Weights of a small mixture-of-experts language model, trained from scratch on English Wikipedia.
Size: 11 layers, width 128.
Experts: 128 GELU neurons an expert, a sigmoid router.
Training: a variant of Muon for the experts, 4630 steps.
Below are experts of layer 6 (counted from 0) of a mixture-of-experts language model. Rows are named router (the router's row for the expert), up (a neuron's input weights, with its number), down (a neuron's output weights, with its number) and show model dimensions 64-127. Each number is 128 + 32 x the weight over its row's rms, rounded and kept within 0 to 255. Numbers have three digits each.
After each expert's rows: "gets" lists some tokens that make up at least twice as much of what it gets as of all text. This comes from a sample of Wikipedia text that the model never trained on. Tokens count by the router's weight.

# expert 29
router:102125103098146101147078070150149137089169197116137130136104061102140214093106114114139102209181135116125095142135137116124127143149130134186136192098128118163144138188107095089090171110092119
up0:122104110112168152184202118153116096070165097120107149131099113105160147167067089092135135062167102102075123109172155120110132134149092153149153149058151142083116121186118173104144172071101186
down0:153163105085152109084087176148162181148137148139114077094153108114087101077154143142155116138085106115170122100149131154064199088141140073129201157096121087106096081068081125155091063114131090
up1:134096113153107072102156167141167133107154151104133144142188115139204130154074130088197114110116095102207078187128127152103078140107122123119089111125138116120168072137124090135116117141083210
down1:131113175120171162086160119103147093184128123131129073112119167141115083106172101150145186056097149128111143128131099155208140151165109135096103085162130131130095149107152105148161123123177067
up2:117133157128115091101080128187141219144118079124156112132116124134097166122158115100175153112131161191181130106105109097204101136113123099149172114148152123160134126095043142103157104073140107
down2:160182152153100162142113116159129118055060168152140142100127145201124173113102101136115134140111150114111179119136110155124166079164177102103104165203159118138139161119147106148061150128140147
up3:163101125147183110125135099162093113107171134102123179153111062093129134226144117163127075083120150125133133171166147106075140047157111132157125115137123096144164194152129155113087128056104128
down3:136182126101131117111138074126120132136169187190097173111162154192153077044162111127124160118124155127142088117055092111140124085126142139107206129149166133118113096145098119178137108154122124
up4:133080129113138128133175129122117149094139146109140149151192112146162112121141199164038117181093133101138034128127104122127122094142098150195076115115111107125181178114142209108156117141097140
down4:137183142161162121131113130175147166166122102137125134094132129171123122113020095107195103075087131108105207136151156138062096149113178138074155142090063191157101110148072100155128113129145180
up5:131152136078167051132127091155119151118164231153100091106137080202229162099122202132108091140128156113160095073134156132112142145114077162127133138102179115155121106173126117121134122144154086
down5:174113141129088156195096131126156094153138061104200159089148171145082094118197155171174218104131122096117110151117168117100138130147155094123151140125123111186096107124130129151080100121102107
up6:105126178104161183126148073166085108172135108102145134108140087130127158108175118201107127151145155125188136131091105166158144141161190161143184105166178071111164097162141136121117114137155129
down6:119142117127130113134102139177171123110150153208112133205102131087121114103145132070125097102160126099163080149153124117111132055127130107120120112104103131116142102159120134140107164071104112
gets: "s", "ation", "es", "ity", "ies", "ion"

# expert 57
router:124126120117133121115088094120154106143095178077091154090126120126129136128119121072142126153139204108159090199120117130131143115150145133162133171135121142132104184254105138143088125123123114
up0:123100057139190146158162169115129164131107184157085120145120106100115141139124117120163154079099158110150177092116133099155070123144120173124095148140117124140050131197066122077179183097104149
down0:098107133090088142077085104183121109119136123102139116181133130183110129122133146165129120211129098122178105149155141205091161166144143103150132090055131127127179119066089163190115057109132120
up1:136136109150107125087103126136153135082150184180107139128118120133135119133166120170103138180160117174162158106146138138116103133110156066158139150095081099072154141170103130084103121131086132
down1:118138092132158203147135130131139126127137054113112065155072156153105185137135051189125156130136123060114113117164130132153155139179094160135089144121162100103140128143124150108133141116166094
up2:070114157126130179140105086115107160124141122152140142147119073120114144081165131113173152136145081162121062068121139119189130080074135159147187068166127125184175201151137100121184154129171077
down2:129165118065119117208165121067183138126177151120094091142131143113062128124076105174124129053096151100100141162106161150118145104206150095121121155119129173163140129182118078119114175112146159
up3:128140113096125121064134089125091102149141116138103150090144088121151150165184175155092067123125169126093171136153105129122118101120117137167125152153072120096110137147105106127070143117104166
down3:081110130081134140139149149183147208099129124137155169098140151143179026047148124128104160137161148134110147090099081164139157104132164180176156156139136157159126157121162183128150089083088144
up4:152114117165069073144211110113142119130141149191213079134149137146179134104102118129144107187077134143107092125128119150117135151170096109146127144151146111134181109135062127101145122093153121
down4:092161124133166211144133198101119157119135140077126138087109107162093118157178164113141142142140138094155114158132105128136102116068176122157074119088128109096176100121041103184141106159142189
up5:166124109124172069080065140114115101125118189128106126085142096184176156093120127118109125096128171111117113150089099115161119108145072165123193151178092130140071119161163107127093159188126129
down5:078135121126152193151173127137164104118157068122184158181102156110113082097135160146140130120155164081142181163165185133099118123147113114112113135191177084158145098145151174151096142125103080
up6:097115147114115096152147077105136098165129132135137136099181113187148153170178112121137144121192128082161086172125145165206136092151104134166122149134068116101101121109089199050129104142187109
down6:124116099165146119151150128133146115145107145144057141186119094091098090088131178113150126140074173083134147144149093106063109144103125064189089118178131089107166136157213187154076172110081099
gets: " B", " S", " L", " D", " M", " F"

# expert 41
router:131131167135126079078130068130128146114111129092143122087098134122160154132096113134156092163143159102158088143122113144150109116176166150190111181093133137168120179210122129149134153103135151
up0:140097020128147126159086120107089144134132143117138142141146118116147102139097141106109134106092155107102107068067168124160083113169156143120080157130095135142150118239126154108125174089099158
down0:099178142125122128119098108140148122150127193083121109150132159125107141105123129121167145117094078177221104150163104128127188136151115110144166118132024100098130118118083113142137099133105030
up1:132108154156108146061130141082153144101152117066116134177116061135142144154126102083123105140174110206111133118145171168070121111112168181172051153099137146131124116186070110110133123066049164
down1:081109134129144085165079122149142126182121115132122157156142136106166170083166085140094173109048150133074131116161129123173141137163111097136167095146167049166058094119162091127151111125135156
up2:091096153158102124126112071176108164222094118177148083162122086116165186137121107113165137140133113183162087126151154133155115151101166066153102139156176093185088181127151088087161104137118116
down2:156154090112142176108158119096190119082153178186107101153116155116135157136101135132133103100082137129095152153116166118076146125168182092129101122128132145132199144168107058120155147137146117
up3:133070132158175140055153120141117133128152074178106114120095161155157110168202124117107111114077134122062133178132143116101120086144151168129108145106128150157176125166143097173082131136112033
down3:138126152137119075119083127142160181122142155113131174106152155151138117109115075080105148105148086168162095077092169141105145146179121149147162176125135130118123132049171120170128045125133102
up4:127133067169122153148222083107095199106196124101142134135153111192137158125071091155133098186123115082179095163129063131116111117186112156162151128114114160110184120075103145156136175126134125
down4:107156087092123156102170158125064225139204138157070086164131139124114094151091130118149090105079151103086176158143110195146134131086169171130090138179146132169151094156106126156194157109118232
up5:134182118126160106134110092116135141085084162121108093077120094169165152112123211110133043080068158118097109130124133082085121114115109158149143170117134171121131130201075066117122174144146186
down5:140143118144081117156080125167109071113115130072174152109140169140118178047131091150137123137202159085061178147113122160180102186163159117145097153153171120115142127113180127126140125120083020
up6:130113174160148157078128139101093165117094119065146098159147102165130150142213116188089117147170163171120109062103168181168083133143125132113162168151089088094142122160090154076105152157194090
down6:110173088140091030148095177138168108149116164107120121129118140103097128121142098123150106180162122109116098165159101090100183114153123099164073155127144098155160078122190110159110142119032082
gets: " M", " G", " T", " K", " D", " B"

# expert 18
router:125117072086087085138149078183114103134143160142086147089107116147108177145115122107172093124160200116161109157148129113172125114164185120183176147105111160136130133142120114104168126137091144
up0:077097087113157171130146135185083067114100163104100150161109146151142079130069152087159138102118169113121171055142122157192105112095117147099095159094098160145126132177118115130157167114118190
down0:143151102113159141158163114152109073155158169119123081127084113144152117099160120109153075181134094130161149193209126174089201094161176096153177118062124073062167118111096177133115043104131053
up1:111156123167062105186123148146155150122174116100109160149065094102157141175082122082122151167142121168116108152137140120169098123100207101202097149115096135144159131140106063129158112167110117
down1:128118119110194122125091194117155079127150152086108122135099141099095064146151155196079118113065095158143127112194123131206124101152115125124113082204203126185077124118117147107115119136150131
up2:055122091138119158130151115162117174118134091099179146085081097110112102171135093109169159113168115201156082136179091118185112085142179099142129120160134176189172160139054139107177122115113099
down2:142160105155156120127211133099192114112088171223092091142082100136137117131081131175105188085140146095102131164104151147111096106182141124122129147137142078130179108143195151137172114132120136
up3:130137100084101124088114099189117092120146162092052110094147122130153139146190142124105060129133130160075166151177148145134127110211164105121150137104142137163083150134129118138132084116104091
down3:137178129079116084116101112124066157168102146150110065093181224137148118135173116110125131102168140117170076081057090125110165128173180143154188159137155147146102140136108171114186139134069109
up4:132104119150083116143199124109127141122092152097159143132125142109118158104144110160118144163089158162139081135139116183137134128132107073230156111118074103158143186107078155086105142148140113
down4:135110143108136184079150214131081165187187146102075150076105099113166112149055185151156059126139082092126135165137115173124138108132183124149106110099142118200135093130115132147093116156111181
up5:170151103078165108108085104138147086097099172154066153093157140171181142098110165130162121075072192112101101140107133147163123099127111115136161114097098100118145155104123119130078128177158114
down5:158058143113098114176095155097160100163155096128160148114141128115135134109172158145195135185073101131133164187132214133115104122135134146094162068181132127206170146097153168108173094111081075
up6:105110113124103160108159140149127111154130133112146104063087120122111143149213115148155135128171158162187118119135179153151071133119131134156122127099165113130173121165094110090132116089167088
down6:113206110155079077097085135124166147131140128136083139224129081050112119082138163087168098177148135106124123151103113055128126121148161063115094130131122121130139101167170143129142143070125120
gets: "at", " St", "f", " b", " B", "g"

# expert 15
router:150139121144105129110111063158088116131175183098154128090128125131126156086133125068136073173153128074133105145121099131137144094132154131141177129155134162122135167159091112134067176117141181
up0:127127109092145132094112065127089127125183111162161150164128107122118062112139111149074136071136110120155157054149101149140111109137144135141120155103128114149089150196069135121131206116159149
down0:133120141078101095099096132200135156154122099087132060078128217178080152125120144167129156167150090140142125213151114109148136121167166091150153115110133118112113103097130144158134086128050059
up1:124082164129105124109148159147112215151093138120096158112113121112150137136101095131110112131128114124131177158172158175090141107171149097186136140090159115117138103125063119097170106144071162
down1:120175090107144115140119123137155146143159140169159149149133153082101098095127064159159148116072158131101135094146088120196114123124110122159119145168098137142071114153209091139096165081211118
up2:060154120165117092120109095184123131168103101117196153120134079074078149176122126114112207171097113174135075147142138164200093108141148108157174114137110144142116159099073157097150132182113092
down2:099153149164152160100154131089153149126156170160091104178102141169070136109099080162110108116131182110130150130127099141058181110196152123145142159152171110164175141185154082131092121146123164
up3:111146124142111177107084044141122103125161071152056165125159140143120112197138123103078077108207131135086145137127151139093146125099156138104156161121115115088154123093089104125121109094094094
down3:137170176143147150120136174093101138147139131126086104077130161227121040137151165114078136127097135124177063096087134171109132139127153156107144178091137109152116164136162164137139075135129083
up4:174094113162125123125137128134107128098149136109229112140159080097058130117121164169079114174104095147101063138147146130120177211132112141155120108069155145138134154082125178034121151109080159
down4:142136133101073092206141171101073194114117147100050158099130134172102086173158116122141103107124120142124119148121134155096112136100233083128113141062100147179137117167136138121128107087179177
up5:137133156131206091137156145130107159109098222077125214142096115137156138100092145163102127125168100115157104146151127179168070080083142156134130029111128140082103171144113121102135146170137146
down5:136087152148066149129127116141108064115074105111168124101148157114106103144138169193138147140129140153167130125097152147121094118120171137055200119184164121138150143038197140139109101118125116
up6:097108143113106130103151112142104129118146168091144149178140123128110156169173152176122139131187096077174064105029122141152122142134106145078136107141130068100111107111091135135108088154163120
down6:093186148143086131164152152153172115177152133112064174122125117038165137094143131100135054161108182128153124145145124133104114081113128106164142166099117097119157124080130126104101101124084120
gets: " c", " s", " d", " m", " f", " w"

# expert 23
router:143121118133108088111119148176140088132150170100087182122087087138157126097119099142157103148199142159127076148127163133150116131156135170169131173129102174131133218111058030088153148119098117
up0:139119069140134147127141159151101047101151136139098163150108141174140072053117117132142135094131075109156184164096090104118128117136106156080096136101155145172144146177074151147118143163167128
down0:121112135067117111138103136102090108146095099080108065168112113149119137147147134124100143186157141145116101185199138115121135137134151034153161091082147101168161138068136155192177087131112117
up1:125153124100097139087107112138080130131134156121147152161129133112165106122145126126126125148121143091158125103164189152085098185127164117179098149087155175144145101115092091089151155104096139
down1:117098108087182135128142172117134117147117106109053111137146156132127050121149114177127162073070122110089190094174158150172101114130092144128157093178092102155099155111156127169128089197145122
up2:101140146104088145108082160175104162115108109133139159164132079046139136106080081103131127146148105180168142114186104190229120163112115082191121123132127124138092117129070152093128175070151142
down2:137139140148124144107188105156130144078135167124096085150077150102122181086125107117098143096120175142123103122096123131129111093119153156083145168163151086114161198120175149084171120133134145
up3:109124114083128185090065114161104118110130156103119138110129164145130150162160119156108122136149126161094157128106152166083064088136163136108158048183119094143133141173187075120123100096129127
down3:105202131093135093139200124112138181123207136120165095126170186136156053073136086101132148167100110189158102111112180140112177081119147133112150158070170128146094125109158128126144134103150112
up4:135103112111115146098190125111101106061147142126202156133167053119111148100190136157127128196125155145119084118090102143060151097134140136147131097087117147121167127140123159155118151125091142
down4:085128128091140162131153082111129200121084108123100095076122127145113166115095189108172089087153145139134127179158106147134103113097188143121119124114107167137127111087103079227192109157136185
up5:146113133113158048149095138121103071082161179112105149144115137183115113130031099120169107096082178075139116138167133183126110159130095141115149146097173122083143093152045133152109123141130174
down5:183051084102129143148134167148148111167167095129185138100097186092155103087175163137099174117124095162096155153114179129100075132084176137086099105122126137139121133048175151137130093151069029
up6:097117146103131186111172180132116132105100137062148171059205127146104104136179103182101128131168109106223126133090142181124104107151155161108130144112088117091122089110114116095113128138167140
down6:122184108143136113154083077178119135121144157146043137137118176116093163090130159043167126129141111131138161142143105089139149114057140088109119097143127132171121081142102181133164088148098095
gets: ":", " |", "|", "===", "=", "-"

# expert 19
router:101116118126076145114102138164114129086101178134174164149114126108165121145046085140146087140124123133145099165109077152128129108215164100138157203137105124195133145225119077136093178140093104
up0:099101136091109105108095169113146091121116169175120131135137071102140099123090048080098123156102070112135140100094110108166156085169088190140115090143089133120112117149072120116131198108078136
down0:150139080101152149106107167138136108209164141098104122117158126111081155140147102123157103114165114156199075184124122133102149100097156084170162155102099114136132153146111124111134084085109122
up1:156146170129120172076131141098098142122185094121102143103140111086154091142121153132074153164157088096075083152121138164113066118099137112093161146124138143105128109129041136069082122102089175
down1:137121127119157077124090121147100095161090138095073150107124145182081104099145149143125149137075107116090156092177136127195180175175084094155122174212130119136101125083129145145119103135134128
up2:088122168161106173147074166089092144116168090161130158105155109102108114202130149134145174142111125178147047113176096146203144111122102102173141134146177114210128108124065127087124124146129128
down2:136141110064130155102169106135154126105114168146107135187096154147121118116092187131118132082110134112115144116161094077051139123186205088122151183147126101143149168132177064151111171139129145
up3:183117091139156192129119132125110109063129176079117155072090109137153128189102143133112108124127206132098178154165100172144131077120116123167114124113052122137154151088126068112128089113101092
down3:075107147097104117112125123126140145100116190204140148182143152149176098127161163128058150116155107135187074102100144154139170133099160138102130195107173087109124156094107133113181103183158137
up4:181089164159104130140173076189086112094078155141175129110139153137098140128148124089064136155077095129139093126117153151127115090151111091218131140135124082100155148141140146137110139138107158
down4:081138116082124141074157131138164117127154113118090121149097099158191071162072168117169147137163125149125185136182184107142105153122203176105068084091101132210112092118115113158170093100118173
up5:144154174143185143157169107118158159063076205182121141113080123109162158097107118161137155129073128125124118143119093143154127083136107169122131147149117115076111150112085113093101138136192189
down5:053021154165137188138123156157117142118098099129182133083094115127145181125150146131151201150185113126148172098137195186145077145182108149134126133174154134165133111063134168123102141117086067
up6:110117149117125177123166147194159047087160107092120104135151119166168136146238147173104096133153145141145092168147162146118093125163165133077163126101118092090129137181113104134146067129174155
down6:122137126142070093133099153162130142157097127147104120153107182055146121117174147092165070080106140067181094171102098113164085126140151111136120119158146095176147091097178141143168138094112124
gets: "ed", "ing", "ated", "ted", "ished", "cted"

# expert 62
router:061111103099173117105132069168142127129155119106070179141097142167140099127045135063126095182155169121091099148143145144154088115182161139133185153160053120132112191192063069126134104116128086
up0:130136094064157158153138154148125079151143122176101203148139153148168109130095141101147136063114138110098168085159139126177070136123104114118127130083098159077128159196057127124156207116059179
down0:128156141144093129154132118108089163149118164078113080146114139071121156076224134200148100176135133144184116182114090146130164119142135129128206135104127125133127070073169101160093092122135078
up1:107113142140148156109168117127094159116110106065115142165151086114199071104088120082132076138150097104101153132182115138142080163123208120139091092106118115150101105170077101136154113067085149
down1:127080154086094133139131139102149135105079135131108117098166156163119164113180129180104140118071107120113149114141123130212144151105090135142125114152116182099065194109093138112187127142180048
up2:111118171158128176107108123184089173124141112098208151121118128072086116130160121127140193158136107171139083120100101191204081156164173092163165136128078081108121143097077106088112110125109096
down2:107119117095114132127113141087171106104097153174136131151128113123142137159067160139132128126127183141117190147143122133110131076158157116088095130153162145125129108157128118136141122122191151
up3:142122079155114170114158107109110092061147097090084108105164130130102147128145139127117061102135138161041156171154186144176126074162170117126090091107071143142124162125177103128091093123173087
down3:177159117113108087158099123157139085160107167153169117164157166118149087084126134118101170082151140139182148063116110106145156133106188137138178197167131103118118075125091148170143090123131143
up4:121116161141128209120165097098130121055085142152153131123163096128129095159171150150107136169159130067152067167134157159105124085138118169188141110135091127134130109103123157167142124113099125
down4:096195182096128143145142109127174180132151065145101138127153059120137094150058114136165103147104161118127146153171137133125146134099188131133107161081127141180189088181083095178097109137081223
up5:127091148099203156092120134114149108133116182109099153091148129229195096077118143093118094036137137147112085138106135143190128129110112132108156114051126111153077126103091121146144149140113176
down5:167085124114107152158126108120132134137188111140118125101160137112085135151155173168166122101157132131125167125134196142119073160105127117101132142115136069120155104098225185140129114084079072
up6:096109133152123193098121118140113162147104121085111135192194134099145123150089111135091116187130156142183109167098129141151081147147091154134162142135117062137140131105079104134101102180153123
down6:124170121132122135134124055074127150082132133179101107125133098071101145113164163093170118071115127099161118182093126159114164112107131102119114107114123113149115120169143121160134152088093136
gets: " that", " The", " which", "The", " who", " two"

# expert 11
router:162127107105089123081145116147139149091099180100086146105128130160135170095125057133181104145143135130134117129170124132141133069183144115139173160121126153137137211206130137135144108078095095
up0:158132091070152160162181109136135125105137170133124122151100106149109093163124101129175106128102132099126111044145171096153096154167135138105049092125142187128126179209117135090104197116122172
down0:114092144107113117082059131113143090148155130107115098186160120163123151120178119143139148106125117139173150165112132192158151126142159072136212114079089127122108095062140143205123115120126083
up1:201112132173099125105175124128177213086117129158125160138123141151137129114130118120116116092177109146141112087130175152062119105134180132204090125060102158130145129136070069116146131124067186
down1:135128151092120144097107149105159127156152121169093158144167150129122130106133042130130096074050111119108099145165133154126099129110133126099143116163190122155133123142156120107101143139162091
up2:061140172138100135114097143144150134163094111152168127178173061131146151136200090127171109148152080178134100083121169122186150114103142112126167128171115083119101141120094098097194114118112098
down2:169084101159169117156157148127144079082142177147094155165121121165124177131109146154125133123111173134083143192092099188109149108141159174139119140170200160150139108180118107152094152100136110
up3:175123127126072180107118125120076106106090116119089195119140164116112150113186144120093041143107140148061200122135125118115172131164168095133110132180122150143078177101142135116103123111090106
down3:083135116073158100096106134147153140101148143143151120154124123106197100091168137092095152140161124143143092043122145118114149078142102111135184169103171105151100120134060171159113144126126161
up4:147103071186097131134205127118131099091124090109134152148179129140168130098150136142116150159099036134127074162116147150120139136173110102155089148100109145118178147120130073114165123154125132
down4:131117212132150128104186097123080174114167119120113149135159108153091108153088134099109071165130126144104184183160176115158102171155176146112092097126108183188146086129088087110161118129114168
up5:157146152088176092078075151135097133021103152138123179111159140175181179105078169161135104089102107165103117081142139125143143105145125167094202053132173162115077128176160106141133135183117120
down5:126113109115180197147139126160183123128122110118211132095096171128097148123145107148143127115182169161134105180111150151135100155139167121115122146173165063111146100091127146107134112108134081
up6:136160122110067131103180119085142111113117107089102149163139125104098194094174125195102118184184166141214130114162137170115125076120103143114091129152081085162151145124086156141142101146135097
down6:081147110154110109163167146097136147139115146115073142113116146126160156052145114109132090109104153109120098134081071126129108148120161119110092151096155118101120111109183133141145150066168133
gets: " S", " C", " Ch", " Ar", " Sc", " V"

# expert 48
router:131189145076129117147121085196126107113118176097088176131130116157140150111095122069152049136138154062133040169108118178125116138154085126160131145154123131186126145169109124112119106107134118
up0:126123080145154121114138136084107129090129109098106154124132117130067141072115133135080102069116087133148139118087163157142034135139128155096093126165183170142103130197096156097113172137080193
down0:120142094039152115145140101149131095148152159108125098159087136119144143077111110154138148169142102121146130115152081116090168102146125066164190098122123110076170175115141140150074062110106051
up1:144148134147161116144150102137166138108160106082123158162136079104130118095141138086139098174153068164117118161107171137132107104109119103154127169085115094134139080144092089146170152073051133
down1:112136153085148105099099053146158039190125150153095123114141170152131132113130092126125136086099079109108109119130112117180124153160090158145140079157166122112110131108177101124111125173181124
up2:125156115096120142100120130123108196111171103082175122151142088083117117148196097101147120136148109166119091125100095176162105161146106115104177119078152082105105157088136094082140177151174098
down2:163143179108148102123175061173181134094123130165121124168125055111074165116094130122114180146145219132140121126092149144113104090140172141113126105149172193167151147150157109149120166152104180
up3:146101085124162146091101083150108106131148181155132219131183121162122167113161147166111126123098155150069193139087162147084113092189124119145140103118065129163102093098115134095137148115108123
down3:098082099086101140166135140112184144131127139156073136142166174169184086087152094082116168157098157115158112117086153106112143105112181144168180143097132152089109130160146130136204101157135120
up4:142076112122165098149220139123129104108119197139175135107173093156114135170121144146101153181115127134146094131125125068139133121206076123149135090132043119123149111128131174135108126113120141
down4:150158164118116167090111137101138166104134101131043152075099132154136085097099163156157115116141083109193189138147153146114124068111165148122103115117099124115168059113136086173117146130143255
up5:134171135143188106090105103100098100105091189137057124120151137187161133111072140093228108084064120112129113151120108135166140181135078138158136083132193144074154159121074134150083096170122155
down5:131072081073072168196169173134138139128131071092130115177101168163139134099195137145139128109153098135125138135090152159119104164108094084103099108153132084192138135105141205081159098116094064
up6:096149094149126145127108147180145092119165050079109161163178077138148106116184096154074056137191173081170126174144142151100119090101142106095163110109124138109161110140079152098142097134185104
down6:142152095132120121158194145164133134159127175136069102108106127087128181125118164074148045114068166079106147167105072162113112135097116085109099105137119130149072113126173169083150101078077124
gets: "-", "|", " |", " -", ":", " –"

# expert 51
router:070105121080126115148102053147159144110141208061108136140073107113090134144082097071167099178157170102141110138134141125128110110171156092181184172115133192132149147139112124088138118151099128
up0:123131132135172106146077104084083173134189147121141147194174084123148099141076112087140101067114162112165122105091160126199107179128157121154104097137119166125134098167114074153148183103153146
down0:171138132086101131117125112110136144180096143099087041121162193174135120115136109164137093150097102149209135156176137172125171071131124106156173078094128071105131154046097084134122105089106061
up1:087111110164125148131143087112129176111197163118151146105103075131170107083134131095154096158125096139147096178125169140075139107152151094163055131069081091152203085135090109097173079124085179
down1:116091122100148179115057169132188096128118087148117136132116166150133127138143121187093123073098160150067147103201122137236115161119101130103143103161196121123091104120129102110135151087172138
up2:125096099149114186106094110132100171135174162082178171128110099102094131168158123084171138180171067101195098145155147101247096099106177100187180159144106167179120117087066162100138145133137111
down2:086138126155158140110172113129180138061129149190085086182106089135148167117090141144125127094119167100111145190150085121094151176196142129123119159141164103123176136159199066148103135130109167
up3:144079113145177139112174087164094136093133113116142145111105121091104093169127086067103146091090179125097156152099134105145108073177150117148145156139112164132145145124191093136088055146142197
down3:094141168144139110109117116175153172127134116133089122100165160152174099069154121101142172110118166144141124060055109119196156129122160167136184164144118128101091131065143172134190119133105110
up4:123110074152149124132183137139097134105125190154154073123137106139110126128120100130128150146087175099099044148141124188092116103169094103160130102071112193143114123073158166172139147126128085
down4:117158144099127185093151162128074154138103123130096140104110091168119113178112185090116119112116113117089133191133098149138071118138166109121111106120182122113144123182026108208115142153152145
up5:147147122137155115099106112117154134103082198093076126101145132177129112085054182116144096127103125159120074110139127120136136146128069137106158130141156158097150139167068118148093120215112101
down5:129086143096122156142171205178159117099151090130193109082121119108145111114148146089119128125154131103147120082151169140143086124103123089154161127146154109120108134050160170123130049137107116
up6:107054139106125176078165108126140116082146117169143131110124094152126185126194145199118112152205143131128128120119122178181088116120142157143185111118081094102174122080096122108137112155162067
down6:136149128179141072162127123130150138125134131074099111136187124083092159102168095124146106116120142071149143134132113114137118096129156101153081170114148106153159093156187167152089097120057140
gets: "ia", "a", "o", "i", "z", "n"

# expert 49
router:139164106144113086168159084173100153079144190091137136142140131109070146086075144113162128133162134035111120139167145172096103129136162083131141152102142092126158174170083115119134113129128151
up0:097085117120134123193125136171064137101133136111120118134099105126134110113052091102076163080122132098128150122086145112175104168159135132099079108139125140125088137190042174166153176126115141
down0:126149156137116151116157126160109142135139151131104086118168120159150127189149112119152114156094091154168097177139112138124173098121147104154140064117106142057159105083118183157150061093136050
up1:119138123109156174113163096087118101124141140131157184130119109122116171142188076054177169136178083145102094131148161165062132115102119141111120153099151096141126129163097110078126131156086132
down1:092136175153103121142130127145152136149074087074089129136163180128079140131072099119125118142050105117094143115124126141179165145151136168134157128106165110144093140124138102146121135147163082
up2:057113161137097166145085108165098159193142110116145140119122178145085108165174104150175114134156108140130079131120118164139134167087156095148172097140180120147144114144117118080131088110080131
down2:128135134203127080102148070131109099096140178169088100150120133149068155146069119189075091133115098162150093148094129148084129108169195173150132142122164152170131137124113093137086141106160156
up3:130059088122118114139089070146122141160160140113188126137145096126130176156157184153110103108157136058109171149139096134117087105162137155087126128178121152120149110166097106122126125123065100
down3:097188099068108126129073145099091170151146142155146134116158164147168073057192105081126144122138108146115119060080125087208143127123100136206142206144123143109153128103123148188158083181117130
up4:182091119104159159142168098126151126112096141119190155173152099174138129117160106211128138181181145077137079118125114130083146103178062115169115075108123117108178136094122165122110126136100126
down4:111108135110145131126125224084110172113109104133080164116163126138106052121119138058130109142126145131111143134132178095155109135095165134134120079124143093168160099172109137142095132116150192
up5:113116079187229118098133167135100128103103177164085145089145139159191158073073157122125133083078089078140107134081092156113141163169067154095128122130160166129136159169068142143126092168127177
down5:120137127140126132119173150130161123141141103117144127094172148090128111058215120107138134177119107124124151134195156095083107186155126082158115108148158094175128124080151127152096102102105065
up6:111160140082107126110128141150143131152118090055148118182165096158147144182192065138131107096221115147167181107178194141149111089100140155094131143112087100151166096149121135113112107089145136
down6:137159128122116082156128135170123145096137143069091132192118187080097186161130098118138079121145156103201071154116098122151165141117132132131075122139156112124079083105152139137100157077083126
gets: " p", " P", "p", "P", " pro", " n"

# expert 10
router:116159155093153086120173066207129145105161173138108151089046089138133097114127109150148103168141167024102051147118092177133145141158177150148094154150098102165118161161105086144142203086103138
up0:149105085113139163143171110106087086077147136154126172197073101149112143076117098111123097110130129104081133103131156165186168149174126132099073116120061160140158137192069143117130162113132202
down0:128131086149178136089134123129091110143183166097082108129138127111111189161192099140147118126126134180150076211131120159113163071173146053150176075098131093101137131115128162149149064122117091
up1:110117117069142128120098146114130163139199124211115185143121110126143097152136101102141112140149098114150077119138153141115077139136172085130093165074123143111167130171106105118147139104059084
down1:141118129124158111101086154160180147208130111105130160137151111148140084151109051147123123115068125148131155137167092108197115121163105092133118045175154129074103123148108095150092112181150116
up2:094067204133152153123116120158100138132095094125176145102125134187140154164121104189180134110119106123125090073137078246213192134108197119137185185130148123174140172112075114143170152108111129
down2:117139105159138176138170072072090108126141154142057085126077162083132140092085167138110154116119138076140171149104172109089126103116181129125149146126113161133144158129149105153169121144137155
up3:135140101048154132108151053133085148101161166135099117084162124170158149197156104104084152117139149142106157169094103167117171079153145117135121116116100133139162139066101088144147093100138106
down3:064132133105105083126109103153145185082106167147076096140113159184205119136175105103103161129149112119169103117084110137089164147126123164172177182100127112117139157090129128114192103167158073
up4:159076106168122135115211084164104107112162162108166172158125089185121142162093112145081100139084154082143037160085144161127103128110110144213101129080072113114166131133166087105128149142158102
down4:107120149137191148138099129123108155110159117147097113106077083167123054205088161126159131122081148121161148148143114171183129161075184083140141091100087176168152115119123135150197095127137194
up5:129135152130177064121072116139152108152128184158121163094117123193147180056106134143133130102068150096094068089079090120192106147119060182152166131113156151094177176151110100084078160150137107
down5:144117122094104149146165148151193072117094131115160139129121167103112087161103142152139148105178136120128114175116126150129085088162096116120159116191178096173109099104213140102126094166121094
up6:120118152087114182095154162144112100134142108083153097095132105126164139134206098124089083142189182165205115110128124119136069088100147163102090094118165095134122101152103112070168134156197178
down6:150141147125071065147141125124167089100149126110079098130119131069127164081177142097167142058180122106142109164130132137122129113179134083146102141081115069178131141136151112195088148092082085
gets: "g", "d", "et", "t", "b", "n"